From a checkpoint of a small mixture-of-experts model trained on Wikipedia: 506M tokens.
Below are experts of layer 2 (counted from 0) of a mixture-of-experts language model. Rows are named router (the router's row for the expert), gate (a neuron's input weights, with its number), up (a neuron's input weights, with its number) and show model dimensions 0-127. Each number is 128 + 32 x the weight over its row's rms, rounded and kept within 0 to 255. Numbers have three digits each.
After each expert's rows: "comes after" lists some tokens at least twice as common just before its tokens as in all text; "mostly gets" lists some tokens that are sent to it at least half of the time. This comes from a sample of Wikipedia text that the model never trained on. Tokens count by the router's weight.

# expert 71
router:148104118141130204115173090148151117163092070136105179114121084152128145111091114165069181122106116171131129096118106100155105137148148108197067115105150172172115141161220145181090096187167087155187146144153130116124123181094110106080170146092116156148124131082122085119118162130117108141116130184087155106134124162170165130154087120100081169135126150163100090159099152083166163138176
gate0:121139107140098140169146085103126140186055069105126153149094101155165109056109190083131115127187085103106096134144149093152145131124175137130084149187139134167140172090134091100150136147164119128132121123167161098148133135180147174136182158152101144095121195145044077091160177148084105158093147149127110142140163147083106213139107132112121157158103148140135172109175115057122116141132
up0:151124105145118159222164131104134067109071108152169135117072132107181159129100114079100079138064159116135114066184141095171155084147150112137094113117137188134153117117072089064129137129201099093085113151126187141116180103122140150098136152142136113091110145196096088150165152129090188119066141091158108125147118146121117166132119118204121154181117105149135143123142144104132148120092
gate1:133125113142104139152142189072165173156147195141123122123134138132108177119114193168115098127099117106128149161056089120140122103143094135141121133110108137095168112137161130172088123130051158133161149213158109133126139128128112132150129122132130154113172027173145144136216161091127110105153157117112069054197155135150138128212124132148179137120119123167126120110103172110100146076084
up1:134134135111156115105107061176073087110115066121129129125121115126147068137134072091144153130157126139121107100200163139119125145104156131123131124133150123162084137120106126086164128128214116117092104040101155126110121131133148115114135133126123095149076222079112121119045101166132156149110105143147203195050101116119114128051137116114068123146124137098126126151147091156166112181163
comes after: ".", " of", "\n\n", " in", ".\n\n", " at"
mostly gets: " The", " the", "The", " its", " some", " four"

# expert 19
router:142078163132115129162167109179186064143093141135092137109155150158108086130148134119079140098105122156104089142119108136131145105175129123121114079200107096119026104125113182152106093163175084187146104156110098161098126148129171167107147110173124112085102121183171114143133132092065163091133151185063142118070160080094143154118094082081124114136147165127111102189088114159115126133132
gate1:115143085095121116172117192158068082121088128173126110143145152145124166188130161176133105020175102130130120124166127090126176150139097142090076097123115054110111084135113123169133137167128160129121145133113121157079063132129075115123186164163132116133100074131118194165115089082149070103085067128118173095146135120172101141182128129097132150163128146146146125131081094164105133082137
up1:145125163138142173114135068098191165123165124080111144114125090109131096072120096077118158216098149159124117117108117140118089115120150106178137159150138212137125160106149129098142112109138087131145109143137123077173188125099197139123093080100126148125170154156147082091158193168095213165142203112134093144112112127080162128086107123144115099109125119116065118133153166083159130182141
gate2:137141115071143102162126150111131069106090095146085124109109151140160177134165136103162105044170117135170115088170068123089126112138127076152114086081143101062084131179098135106124130072141128131115114147145081102094104130130127155139114177119106153105195073141180126177128199125123108047093151147147136137107071113167095168138106182151159107132116133141110140189082109132097080136185
up2:077133106064159059150119161091124078117102108125089143133065134151160152144177157084151162054153109180166121136154079156086135123152138098143109065079149105061098167162132138121099134032136133142106094172136095147096079112137136138151095163080079125134161104125182118169130161104142153064132142146185128163099092133146119169163125169151156131137136142119111166166140124138097079133168
comes after: " |", ".\n\n", " |\n\n", ",", "\n\n", ";"
mostly gets: "==", "===", " −", " began", "====", " Pl"

# expert 24
router:109083129138132096142112160139090160074154096114150153135178115136128092097121128065111124107181128167101086146180107134107109139071159124206121191171110181115090158131097166142119109149083167154189090086136122092089157062152158138181124100157123123149145134118155114155134110069182114144135093116172108092174118085164121149145086123087119105131127078126068113060174140129127149170201
gate0:076163150156127154101139107104133160125135156086182180141134181157121119106126123110109120107115154118093104162119137063117186127108134099134120157086080071213183168159133182117185116108120150099170098115102085130124057127151136074165129100151083098093146129107104144146110068109171170209075104124119156064148182180116069137114097102135112126148160133160113110149124185110151130151106
up0:080147158176195093057105096103122130126168107118171179121125173153121089190078089110125113096142144138138141179131134117098174129120170086124154105157093088193110156134127169107179106096126143119169084100105091143162085127125129078173057131102145126140088140071110107156108073115140155184105116176124203119148125181116117163071095122118146109097130168179128084096089110122128128144085
gate1:122184115139141179113142102112107137139098102083096110067210079127140128152124170113090127121120148170113112154169161149182118101128141143143092106142109095177121094109103164172151130146161178118182094135096162135083175140155148141092131128084115103152092130201166164107108142181115105130091195053154133174168145134088169121119098131125109096025062135097126130077143130131116116084107
up1:098146171192074107093134086116140150139150092124136111185094113177141144070083132103163162092179149114106166087095101125053137146136134123077166158153141113164090127128111134129097116160081108096098165094137109172176114098065103105117119104180148170106096143102122100082097090067143134190142119137132099162050136138153121137112159116055052146151159144115131126149113145125152158144053
comes after: " the", " The", "The", " that", " where", " his"
mostly gets: " he", " she", " w", " O", " h", " they"

# expert 7
router:130112087171133148086132141169115101140126105069153192162145142140151119109088070145186097167132150181107079149121200125092050077160117129132138123061189116150152143130161150155099144140123094055120111094117195117169058166133107144100174164090176123105156159161068087112150122117123096102155085153103123161127109140132168082148160120131152084077159089142124097138104147163106145143126
gate1:134143081113056160132080149147149161169134194116197192147154120152085122071108132095138079175124162088120076131097141112122127126112093104145060135097143153172107146181152121073060110139128134064134101104132090123106079156140084149153172171162097178071156134158130169101145133157138117085086119136064060112140167142126094143178080126130121112120104114128138117155112122110103160146070
up1:122158099156125138166075139185148146136176193133142144136149112138108076133093145088117095170164176141144103092109124140176185139123093103087036152121142170084084119172145117102086125116104119107096091096110086139144109147209151124179172113174114147110166111141175134117109057200179085057136105076091096106145160176110114130164112164129134114147112090116119084107108101153111142137128
gate2:124118145140201166123106122153130113108183111094119141091143187151125082178160085145106086116109209094194123110188132102121117102133136129033124139166167157101122091132089056119133128176137165087080130070119114180165109125116131117144137076095104112136139096120115096166097111156155114108147125108104177199140047156099148127083114172105105085127110131146099101149124138171104161152167
up2:085128129128094093150158115090099126159115135151173081156126099090214161123091197081166136089125093190085152157085118169135156178095158111132169101109119115138131145128170215150158137063125093176139121156113116067130148127147147115083079184186149122099125143089133138146156098140162142150076147122168124064135148080149093140152210081124128131149100105111145160161145101101123117159121
comes after: " of", " in", ",", " to", " for", " and"
mostly gets: " a", " his", " an", " first", " its", " their"

# expert 42
router:158135067157121121119187160067134112093115089126115133097138190137107137114138136114098134135129169108075168123094160100152148094217090178083136141092141112150177156114104120123119141100155177123136125148101163112178066141124178150075083080233215107135095133114091147111125132112084105132158150138100144103126154132075165121107116057129068135103141116125104124192158130135152088114130
gate0:117175110119138165131106100108126089155144157137100141161099137160155108134068167126179143056094080162139086130229195120109141126180092181156110083090187098112167155147086130168120120142136153131106135063102135084111110109113136136140108170159158089147023134089128154131090105082103092135124156133135108178106131104113176141143172135105127101178154162088103138117112160139179164149158
up0:127178149136158117123157143132107130099124125130153098163119139093084179136114102150129115171161197128129156115040074125124110134083152111054185154135100151140154164109136150111102112131138126130159117130155111161153082177068124116121155047135114188081187135181092141147126133200198142157161101110131139049081115153140087095117121100122107156114117089141118129155184107102124043127154
gate1:106133117091145099134080147110073106151158121120085112139181129112072149189089136152175111048139148093127137149125126135116175141133087138093194100145179152135104110080141173159174136110122124132103165135178171145117105142133146130145113134143145111096088125096126148178057052047141063104168125174122164151150177112125148123192161124095127112116161136027146138115114134152073132159115
up1:083087121157121144093152147128139160135159210204131105109160157123126141118163130137117118167175071143113102146102182201138116090180139159138082126095154101082149159122114136144092142127090125070186133135148165113090145098220145106161151168077124138112149173124171116089155144123113122115206111169161101132085168145114104139136128157108132164099134143163176108133109115154103151068039
comes after: ",", " he", " It", " He", " it", ")"
mostly gets: " was", " his", " were", "ary", " are", " including"

# expert 95
router:081119176154125120103145117153081136153153147111124149172103089120147142139161142150177167172097150091128123104111090101083142103159142152089183084137114116135177155067106182106164121086111132119173125119182094146149071133159184162053148094123200148135141153103159114116146176098091089070127071146165134146057175152110124137131126183115138087109143103156062072085155087106094129149137
gate0:141188135145153180092095147181173089072120091087092155137126113131133040119119109155127124141130111140103148098111099144114105119145148139098183141122148111118162091104097171118142133072121086085072105131114180112130145155135154173144119114207112137123152109146108103076125112161172185098078173127119116144068144112115162146182223118111054107178123130145096137210114130110139075139133
up0:170069102101142097147119070078100133186122158115093106097171078115109177134145153073115066090178136107138137174104120136136129127156141157188078129120147135169036148129158147080141158181171116150160122105148124164152181154132094080151124128068148099169135145115135147152164122112150146167174102105121159102172094123135118111063065117143165136166086137103144091087121124168112183135071
gate1:140126149195079141103169074113119092155090139101103126157073080111032111155168108154148166142097068178173107120121170104154144139139123119116131117088164128156187149129190094182095103089101112093127146085102123122146143175087118149158128089139161111154057154127141116201115123076099114133145139152146174144114143098110091091126088148135149098114089107187108170139123172067148183134156
up1:088086112078131124207098191117121139106164075148145114103177159100177146137141125108111084082118196127095164152189116126150088110136153154158137116156104136068086090147063176100149161163172159171148151144157130128095107118141127109077147137094116113111180099133112136064136128141141166122069176131086120112146134157172173173129166117150102156140165127077158084126164086173119050116131
comes after: " the", " a", " and", ":", "-", " to"
mostly gets: " B", " F", " t", " f", " r", " w"

# expert 67
router:095091139082082134106193094109130157097160096056116124053190116113118120144138129085060108160156145168149078134093093080131133096129128173173167127112085157119090142091148172127105114123162153123116183167129137126062102174058126137100116182066144100163131146123145168161079108156075116135125146179138092115093175121071166140102123116134173148113136160100088133117126107116086116141184
gate0:157152074126090130142174123136170166199059125132115143022114127093111212181141134101135116141122180103095109156103129164114155072136100151125062101135124129102147144129117115128096161148145109095105127140170210133093125152154155138129128130152112128116099103200165069157153115140113149137135136140171085154164103110108087138169158180195107094159118090095157153147092153114143199113111
up0:159176069161076144124156105141134111189070151165128129089110088116127176166138145098139106152130162142138093137147113172126123130109075163116055084109116131105135101111134114146110143129139146106069131155145223101086123137126161119120136138141061089145113086207170120182180092146124130149153153098163098127113129139120075125181170150188130104112151066085151165177112126122165209106143
gate1:066043077105100102172184131127071119132155131089101125139173119116108127137085129127120106138119114113153177139172236155167074092129154134144112097124127094152133075144154122106125161093131158133137131128123186118097193080143087151100117061130077089076108151123137120101122145087109093150131179116148097161118133142165125179087137166136169069124130139125151146150128117109204087068153
up1:156071140102106107167176136102118132145146190112122068137196129148125136102104132124152052145076095089108168131128225135104091119135144122146097146194036070129155111054078136095099143095119144127123116160166148105127202086144146210133134107121106096071150168155140106080124174131111145098119140188084105105116116151108138153145091151161164126135136105122147126114131131103120104124158
comes after: " |\n", "\n", ".\n\n", ".", " of", ")\n"
mostly gets: " this", ")\n\n", " |\n\n", "===", " both", " between"

# expert 18
router:140108116122114072149082189081173158098034089146154168176123087145149122097106101135167165082157167159160099126109093137136180083119081104111145155126126128138168125179168109108144115176151172158160141156074189119094060138161143089101127145193171132105141202138116099104135134120140116075171150105151087101152167149169169135141176148148087120089158119082118138114150120160127113084129
gate1:095135040092103137163131136126077099140146138093098051139179110150154187105085111124110099099097062152156188117131079015124143113147067154142089111092168105144117130146146121119210129136141144131134112159107098155075078172063137112068112143142117122139133089181146149151120174137146116155100167114111163104161104122112148121114129115134130144154151078129118100144115085076108077133155
up1:173152138105140127155130114136164157112082131136153094080136070133164203104129068101097138171138113127119110108119138131127134151145139083161147170161076156150130100080082129106174123129161121106155045142125105095158195138132149135174145143137080110144085176118198116089112139167083100134095122123115102158072169125154067120104035156119080180103119136125079135135145201074120129147168
gate2:157101076200118104152134114175183164119138161098146134128101120078167095155127100127115126123127158086128122125114135077121152110142149115046142102132110129155163175179160110110098139079127146077093127110072104159076192131095170105080158187100194105185080130134154144164143094110103141137110167144193164148154127169075126102095077148122124126128113168200173122080155114145130116163176
up2:098096095129118087200121101131163114099136107084154112157108130136149089087090103144164149150098161073103127143122162118105170089123161082079136164192087144190161177153176103115128115119118125073118069117081126150124119114088185117058119152166162146149104103129129133196135158079102171133129180130116156190185144125071164120123062177130117113107094182114114131100145086126095112105174
comes after: ",", ".", " He", " has", "See", " he"
mostly gets: " and", " was", " also", "ly", " He", " which"

# expert 52
router:121126149147121144099149156183141119127121104128186144128144176136148163115124099182196093179168117127134127128153188137126127093089169135112110126121101083078139151094106110147100116147133107141113112115178131150173068111124185175096116081070172137136166164126130093075089114157107076106148116138210104110150166149118177156138149167122195089092194125141105146146063104192179107070163
gate1:163123084078119085106140119114146102121124096090131169121166158086118092078124113153198137190086067141122172177142042087120139110131148178129084145117186157133147124120125134144122130106134073134148130142125156077148153181043147152105091126168087146159115112159125147128152156136118152132200096171069121104161083081107111190178106152146118126191104112137115150143118165114132133053154
up1:100098154146131187119141106122112137152132158196132090102100099141095129179198152037059140075170140143167077104123157159134144160133094082143182120126111091109123128118160098069139162159143184102090059165131094136092109113181079104155154124105147116142085128121144136115142112126142106127122163115187130143110172132146136083075160097143124112067102138134152117135139115134079186223136
gate2:136079099199161119149106103208125064088077132106164146098144153132145140121099083113176084152127124120165133144122173140081134114114075072089123140167114109151146134140086136084114115093110118145103147079165180139116094135094138190128105157133133127106160149056146124100145124137154208122057187177088101151138157117149080120130115115153119143102152135144136146040109075134168115183168
up2:109140180069117128115138140047120186146181129131079114158136138132104134160173168138133159094150134126133099131162085132143088066139155176159116082089121137115126117110176142213142122155134132132126109183069089122138164111188123079148145115116153127140086130148138088147100165114092042130184058117171148134127127168117205145092106187104154118124107156104100117186145154122075128087105
comes after: " the", " a", ".", " and", " of", "-"
mostly gets: " M", "M", " two", " not", " would", " such"

# expert 39
router:127107154162134171086164088155127080200089124141106093150113100163062185088157116155051139071051106161127112124130110093108121103141158095137164155103116135110125146155183148120099101157169108148159144091069134120148171147125138141106112154117090166132124135126168126148049091135075163168102140154137063128153113079115099148084163124127135152165139097118082070175167109074081163110150
gate1:151110115127095133138107103150116081144149136074174128140037114111109137144105118162172116142079192146089145126187119160112173134129075086104153155138139144173071145112174153106108101180112083134115148083132125189139105050094143139107090102111159151099198182143067146122132136166110158173076143119142139077086086167157152187193097135129114119114114149101150145094164084131174138096132
up1:100100145099128152128063130091134101144158136098077111116145124151046106078130181148145124143121109101141190076142121112172099115124108156156126129109128087174193179172083139091098113124112113161135125136147133156153109110139135145129176122106108069140192114104104090148097119101085168115123141119076094057142136177071073100131064116183143134097159151151116146182104154126130035072097
gate2:091131140072101144170197111102123168209079176147174192145127145118128106056185071126137093163113145111122088157113133147201146160107137132166133116110135143123161105124145122089092115165130145112145151106118111139101132095211121115071136167132115130146139177200149181143152164096073089120128143078117119139173178112166084149127191095187126151152150081122161143133154153111153127145144
up2:111126170090156139162155115091109120169100133088144183160173134121149119138177066137126049128114122111164080115152149171187101142111122122146114142152170103144116150116130159134117136182150098092124136113114157133108147118210177114128079167121111166172123166176144153178143135093078098134107166067122152223152191150185117162161170102178161157116173096159164122150129156136170096148174
comes after: " |", " and", " –", " a", "==", " such"
mostly gets: " June", " as", "ions", " music", " members", "-s"

# expert 37
router:177123118164085115154132125166105104117148112173127137202127089146163121124079127161094079048116107174175137107090097083063112116176109106092112138131096116093127119134136158132092084103154152146079139195148154171058100182103098099164087151132119159145131080112165065211166153163117152160116175154118162129130129150120065121103198111128107101101166143162144167131119125154149119138101
gate0:053104174127138114137087131134101125159138156122176128133159139129072081083139166173119141125111118091067172100090109176122123129162144079089138125165110096137077185097100110133091121158125011119144075143187093142137173139160181171116181159141132160188114137118089122118152105069116169130076111180121173109132115144139104119174162120082116150138098139129146159091131116150114181083106
up0:180132152124160136112109100132056173117131134126059079109132139115135216179149047119148100089152138114183143141171171133118164169124132151148159144109139091124152111145136125147178128131095184107105177096106182067138091114162142157174047122122130118089052131117176106123102070099126143122138125108159126199165094119163149089103118152120112101105177106129155062157130126122114082119143
gate1:074119101082112099163150097078084179155188103109125105148149165113084150054143103132118089177139038120227134166095107214106103091160130120140061173097110157178094124114178134128142135105138175118146114135139182141114078112112159131150120144100140131154132124105149120153108144094057137090118142135114093149103110099157132147153116114110074100090160154106117130180124094090107092089121
up1:114130075097123112164204101050102114103132130103101115114121169108119116102162069127115069158098065139218076101121119171132060075115099185131119088100148199132097125132147141196161148113141202151150141126120151097082099110089118083125152136141079124125145144128143125130123162130098124113133124104176067181087110096158154074154162140162113104125150163086101134075121091131136128143115
comes after: "\n", ")\n", " |\n", ".\n", "==\n", "\"\n"
mostly gets: "-", "|", " -", " •", "now", ");"

# expert 99
router:156111156137113148074122198134192100143148132182148104165116083177091113085093165097111114125110128192104096153127140158181131129123145079192153159115128161086122169183157124126152101122109091105153177063116139109198143117107123096119083101152127120135065184159107143153083091076168125194121109097139142129161129121120088119142174090088115100137147129162111113178162090104172177072157
gate0:130141116161180131038155108076153123152122147193138161120133118109131114149120080164205103074086127118111099123192098119121086159038123103072131118099113154094133114130152089161144110080129099152139179109160147188137136119099106163127090104072137147108115175147136153135097143153132130113132132129157068109104130152083167177120148086062109066130151123134084090089163059102183129139127
up0:100147076104141109110121112138119141146117204046137158151203085134108077183118160151121159079115166079164137157161103166058134043105104171144139085177213086160120172117178142151121114140133133076168146142143139153131147119105119137130105110071133107126093115115146127081150082128145153190109156171124145162167145092190097162162114152119123113106088173153131142120129099150141158131097
gate1:137163122095109110153116099079135131142162167149118153158168141151128116168171144176153069090111095101109161154178135162114108049091110100144161096167105065086101121165120097163101113102100123089143188124109182127132147132169090106170094095087154109109135118115156117064080121110166147147132143198116141159109135134150158179142061155137197044124151141176165110128085113174146138113076
up1:115135113132146151152167075128145118121165106101096133136093145150120114146199086144116112098150079134071097110151119131150077134154123157049085073150147069090130055110072051130069137114165126147131141104097164118165120094124143127140126089129131132163188144075106131123140151069113106116196074188127133182063146105074128090123114139119155091124137206137155119146122083119135141116075
comes after: " the", " was", " The", " and", "'s", " a"
mostly gets: " known", " released", " album", " film", " $", " election"

# expert 60
router:117113149185103184147170114097072152205135092076090150120202123096126093143134076145087127159141130148107194115139161146133108132145119189145121144151133123177052130158096208123102147134144163098132089087162161123133094077115159118118163088072139115110153097134118127070116156168084086137114092179140098120067140123186142110134097157137128102120174130126122057123136115146155141067160
gate0:090134067127121147153112095104136150127123123148124165075149129094184097083119124120099138220163108140112133149148181130116140091136173113137134173170102114167110109150169158061102109106136132099116119122134110122130125104176190143173091175123127130114170136114143157122158172095083054194145120177101093095156157068092120141140063111163117085094138115203147103091180137121190155102185
up0:111145122134124107127104097110105129177126156105162151087126075074147120121156094156133139122109145119078144146121134132097103092056193100093188093195134199151146092156160158096069145156134111075085134095165120132122187140159201086167117104128161091149120154137165151180127165184124093121105206113189110139118180160055118132088124143139080119127111128130141127104143136160126149089191
gate1:127156156117097134125123092089127112132146145113101061118070126106128072143112111130118100197125151142143145076151163171098196203132106163135126102087093184143128126150152101157131156085123116127104083165113133112162104088162125163173118104104132112111121137101149065136169110169103215131191096105190140161083184230114113123162153116131178119096138151137112164052156141129122154125134
up1:104104135117178092146117181171148161127089134147122171087198135157128149136150170117095171092129100080093113160111088088139100040148133123115099138134151069126151137103099133151111121208139145088113131154166106190103163157072111097098129147188107121155131099175141148140091162101181098134123134104078083102193053058128153172116124139132120119113125098100149123192097145110109092169152
comes after: " of", " in", " for", " at", " to", " on"
mostly gets: " the", " km", " both", " football", "ied", " million"

# expert 84
router:165138196142157156158101133157127157106125162075157178175153187138159156117162168159107135145159167100072122080139159042142073114175058155119134140101078168145101148117111158130130089090114199100118090123104159089071097158144106147155123141080124117125146089156168132148157128108097190115122136162071116150115116193127172113128112145152169157098107156069149112104113113154115118198150
gate0:128111108132117176170093117147162136103094102114157143123130087088134139113093165098119119177137134151076185153107198113180149164170186174129075076206148064144131065129087085126116135118127184092167141099154097139107114101088150097111161090111128136148130104142143159126100102138124160144186095161119123150193113150145112196168140153127120173108107127122175086200156080082184116108131
up0:105146160121136086105143133084090145151150171161090126117186175145131123140182110173141130102107102086180078120132068154087101102079076088150193140052100171103127163145167158134115129119114090155081113163093172121152129171190098127169085161139109122107111129118135115130164123073148118103118179112123131114096173110061140038132109133116134086137141150147097153075073190144078137123131
gate1:156104129101136121113086064126103105102099107143125183190115119109156133116137154141099104127082145079107126081090123109087167174151123060088148136112111174168159177170125155058157128118127084110142100055110091145132139131142170198153130137123171181113136084110143145136086016135072146146137087121137141129165085143065143080178101140169100163136118131087108115069136159141121112140111
up1:112149112165119085173146190167101159155117093144142082111118074167175110093133109110111146173184067162114127064105136122160142098158130140159046196160084099176116108112129139133207094162079086173157119119159090148150116133092143137083104117072122160155174152187107160170106102169148149119116102089098130147186100194143154103127165147148101133092137119128100081110139133149159100117144
comes after: " of", " in", " to", " on", " for", " at"
mostly gets: " the", " his", " their", "j", " de", "im"

# expert 109
router:094123091125106122117101124147085096092132134117061122146180100171114085121175128163074109086156090166088178132097101098107096187164121138119105139089124099135170112084073091139105115092141092148155088087224109091112140126140162179140165138121112105134127092138092067143176136102142151166126137168109169077202062100125160151131122096104103086121139179139100160105146058120102101160146
gate0:137184137129193156144124117117168171104142203159092138100180151124138183146162174135109072082073094121115101157110129174137111136114118129176154106115136119105130065115112180186097134086124130153133118142155165115155169115186110101177071146140101087144093106130185109060122147113170162123144168201124122101135162157126110149148121174069173138142179155127124102173058144090128114086149
up0:177135185123228173148095084083191085130152137160130196114133081133141142169112160116128143075113106178091127192146119136117157157111103131131121095110085133123134032113147162162124127120119143157129175130133157181166173121158130147208065129100115090136120121110104119078130066102188134145154155168133181130130132127185151145110142132088169147141141112130144113101109123102182108165158
gate1:111109057122104135106098149148080178135083126173137169111128081090159192094115139152135070115124136107093111049129188133161093130135106173158170115142194090147122125135150110192147168071141137057155080097115167140147100119133138075070078142171131096090125154151106159127105150104140126109177059159193104152111156156140147138113097080119099144096128111139140163151132121209130138127111
up1:155157130092133102110153088130125166102139169078151100174130067145101131124104162183092172132084138072086137064087172156094127108157084146152159153149146050153220148064122122134102084153076111181130099109151141143135112153130130108140168150109123174131200094110137144158187116158159148110149140110109156086137099129104129142121119089124030128148157160099081167117128114121120099140184
comes after: "6", "0", "1", "2", "3", "5"
mostly gets: "°", " up", " May", "ain", " on", " November"

# expert 53
router:141099130076154086135122111166138145106135096109181162099087139086151176146088130123124147191129156106101147100159108124173156131109143122081186151170099067136194114089155082116140121170096174117182140135115081100117108098140173185094174135141121168109121171113168158165117127114057178139157095148122062217094159171181152142140091159159152134119120079137097149118155127122094077158135
gate0:118125121208122115071060121132141145163127184138126120097153085159171142151160118116136114110146091112168042178142060157095121119080114128138110173181153066101147058118139097115117101106075184165149135127170118135121138187137131094102071085141127134115126100133153119135160090091093114128063050121126124118104142180131096096117082143115119146142132083163136115105103185064170105128122
up0:076096138090137138124178171107140091112148114135093134160096184097124126082151129129066129110119116142086172080117145076150162119227117165155175114074158169157125172125111144075124184153172108099085139157099140104102098121107105111153127179158101080154172120136102135126112148209150171116183187141109144060130094065159161101122153132148140119103098139141115163175114115156096144078160
gate1:144118155099090149181057111154136147110104140129134180119111159117193128137145111087108104098151100129189183124177090166171127102114143161137117096134081083105116111078068184135107103133121154108122167170064161110185137137081110093115146150161098101137138164107169131124097138091073188080100139140114140138171154146125174097173120165093011109103105082133122150091095158149149114137138
up1:170137145100092155168065100119111203099083177107126182126100130138198142113111086098138108105137121108175161101159094165162149108117174173116133103129084089136127112116066177134119098109113151136131148139079154122173126148100124107123145152180088097101137188104154188110085109081088170086094140161147134141161145158126160135179079155107015116118109098129105150090134146176157121158162
comes after: " the", ".", " and", "-", ":", " a"
mostly gets: " they", " j", " Sp", " Pr", " Cl", " ass"

# expert 89
router:125109176168133102135167136141128087129135198110107188124126150143077136154095156103147181151169126116126163149099087112080166092112155125109069114144143086097125094118156137115162176118123148177129087147118069111108134092112170148128146068133164164125097141180165148123071163081086187098152106106153095196153100172167135127190137088130111097099137102160111088224127133092108066116154
gate0:100166131109141138127159153120154132138146140146123104130140211117121119105201060145135176097114100152194136177083092210103103097086170094104152133077203123096078155139147125174139181141113125170104128197186154160181111161065096144149112113125085152084108128156149142133136158127143141130183095109081104172170132141169146124138177135112159114105093112176162119150128094086104121140160
up0:104187131127172138134157156126135123125129124147152090116140160110099130118197039148141175110116120143186158184126118202105091075082158094084154129082194125105058140154143134151135189145122107157103131186186142149178108176063109152150105092109074158093111140119158146147138169121146148132174094092081105171151146150161136153143160137114180086108101127158180110150139093084116110138152
gate1:042134080168139193083108115125182073169108062171190126095116122059071078142119169148140111093125110139155120166084206131155149105148114122106075119173094133170138134117128110069117147178117111123075145147144131166136158152144128165137146093179158146131133148135118147118118121117158107093128094160054128109178155157202114120122083176157109098120105120165129136143090101129151092139085
up1:163123196063143095168178158128080163097169175125087095152139143181173146135156140097110135166115136124139141088130075148097083178149124128160191135092184148080085109136135156205121153084166125141142089143125125094117122096126109078133115169096087102156147116103110105119153126130106155146128090110188130128064099118068160167132163058110173182170133141072143123129147135175109164150167
comes after: " |", " (", ":", "-", " \"", "|"
mostly gets: " M", " G", " K", " T", " C", " N"

# expert 96
router:104129167089158111150134183110163130154074126123133161126090092157115161107113158142093145115137197129146138114124171150159141073065138170154119109144103090169116144149130084163163083157161145114139182112130185132144149063154106088154125142167198149082067173051102141065084134149109100104202124107166073106129173134158105111114155183146170113137146144081159137089135106130100166092140
gate0:069155138108100111117101129170160105129119161138184090153118144149124138153178166098162141148114127076144140158146100157200086091127116115117172124140149104071109097167085167080101124122044099078154125126103142167156132101113145110170091136144201106106136164087181149155122139075087133158070094114149141181159161121146069165170062094170129149150122134098190116141096072151141111164158
up0:120142155132149106116066139166170097108128145119168103159123102141123099174161168104229168141107137083139139149116084128136108108119147086108181132130145097098115134136095193093099123117049108095133102110122128202166116093108176132144091151137190107122132168076187151163117109098093114153090112106171130163131142141143062155178074104157145168141129104108165122142086071167150065154179
gate1:180177094106142172115118057166083099132110120140105085124126105133156136158106172179167160095142154083103196102091114148147150129085107087079165078125117110141127112061085131190152132213083101098118102173143106143080078098104144167145119164171130112134094089112133117103079107162099131078157141130125152183185098141129135130091159101117082156160155188141146093155120101145138162170141
up1:144188116129136132104108090146122076090110055116137110140104092179134161149115160179173195111144175094118151153097142124165190127086154082084169090105114131161153161081086162166194110181105131120163139184117160156127068078098164125147113157194127129117090114151128132124100134144116177096148132083172092136191120148106124099123120064109093141156131187142104114090183109140153140129174
comes after: ",", " the", " and", " was", " to", " is"
mostly gets: " also", " that", " which", " be", " it", " not"

# expert 72
router:199130140104092073116115109154131137102091134127121114075108209114176134127145172158143060137123154190170087075128127168125141135145131127162095127171109091113097038126125197133135157167167142073055168142106117173113155121171148185116145096178133113125105139161160119170105092084108118094110076151147108124122185116095102130147092133102149088131099166110159099149113101108159152064155
gate0:114064170172074115136179129086089118114087149115151077096109119163128109114097178170168115146178170140084100147157110107132086088143150082141097109161155124176122064179151108094109125085092113126180148126101112147097171112170146108129165119123097129122155167144076169113165108114163123135106158121116134108112165144196110112145095174194165085085135150108193167170095183162084099089093
up0:137199097087168152121081138180180135147163123159112184163151140103114141161164071080088129106062091123161147114082132155126174190123093170092159153077106122078151202092105154161129133182162141123088115126160117111152100132089097138135098139141145140136108096115162100132099148153099137117152101137127120143145104117069131141118168088063105165184112099157086098088172082105192160178136
gate1:121202137147089165080108108130128175142107160162078114110146121180147080150138125097070127168123130175135111160172143118101143143112103122153101147117095094097209133148109153123157126097175145212107136167124143076116139096167098097203095075134125146139096090174162076146159091134124152160217106138128145105163147115067085133185177118166108090141098101111105116082133149117124176150117
up1:156119089168182145132155154148122115084162123098148132111020124110056170152138101118146131040104115087116101089132079100142116122121122148081162130112141166095043158106110126139112137171129126075139139111117104141107136141075135116107117146110115118189156173120121145143109168121080155084104155111149092132118070123167165111096098131147122124149205158132097121170072079148153048141182
comes after: " |", "|", ",", ":", ";", " in"
mostly gets: "R", "==\n\n", " re", " Le", " ==\n", "===\n\n"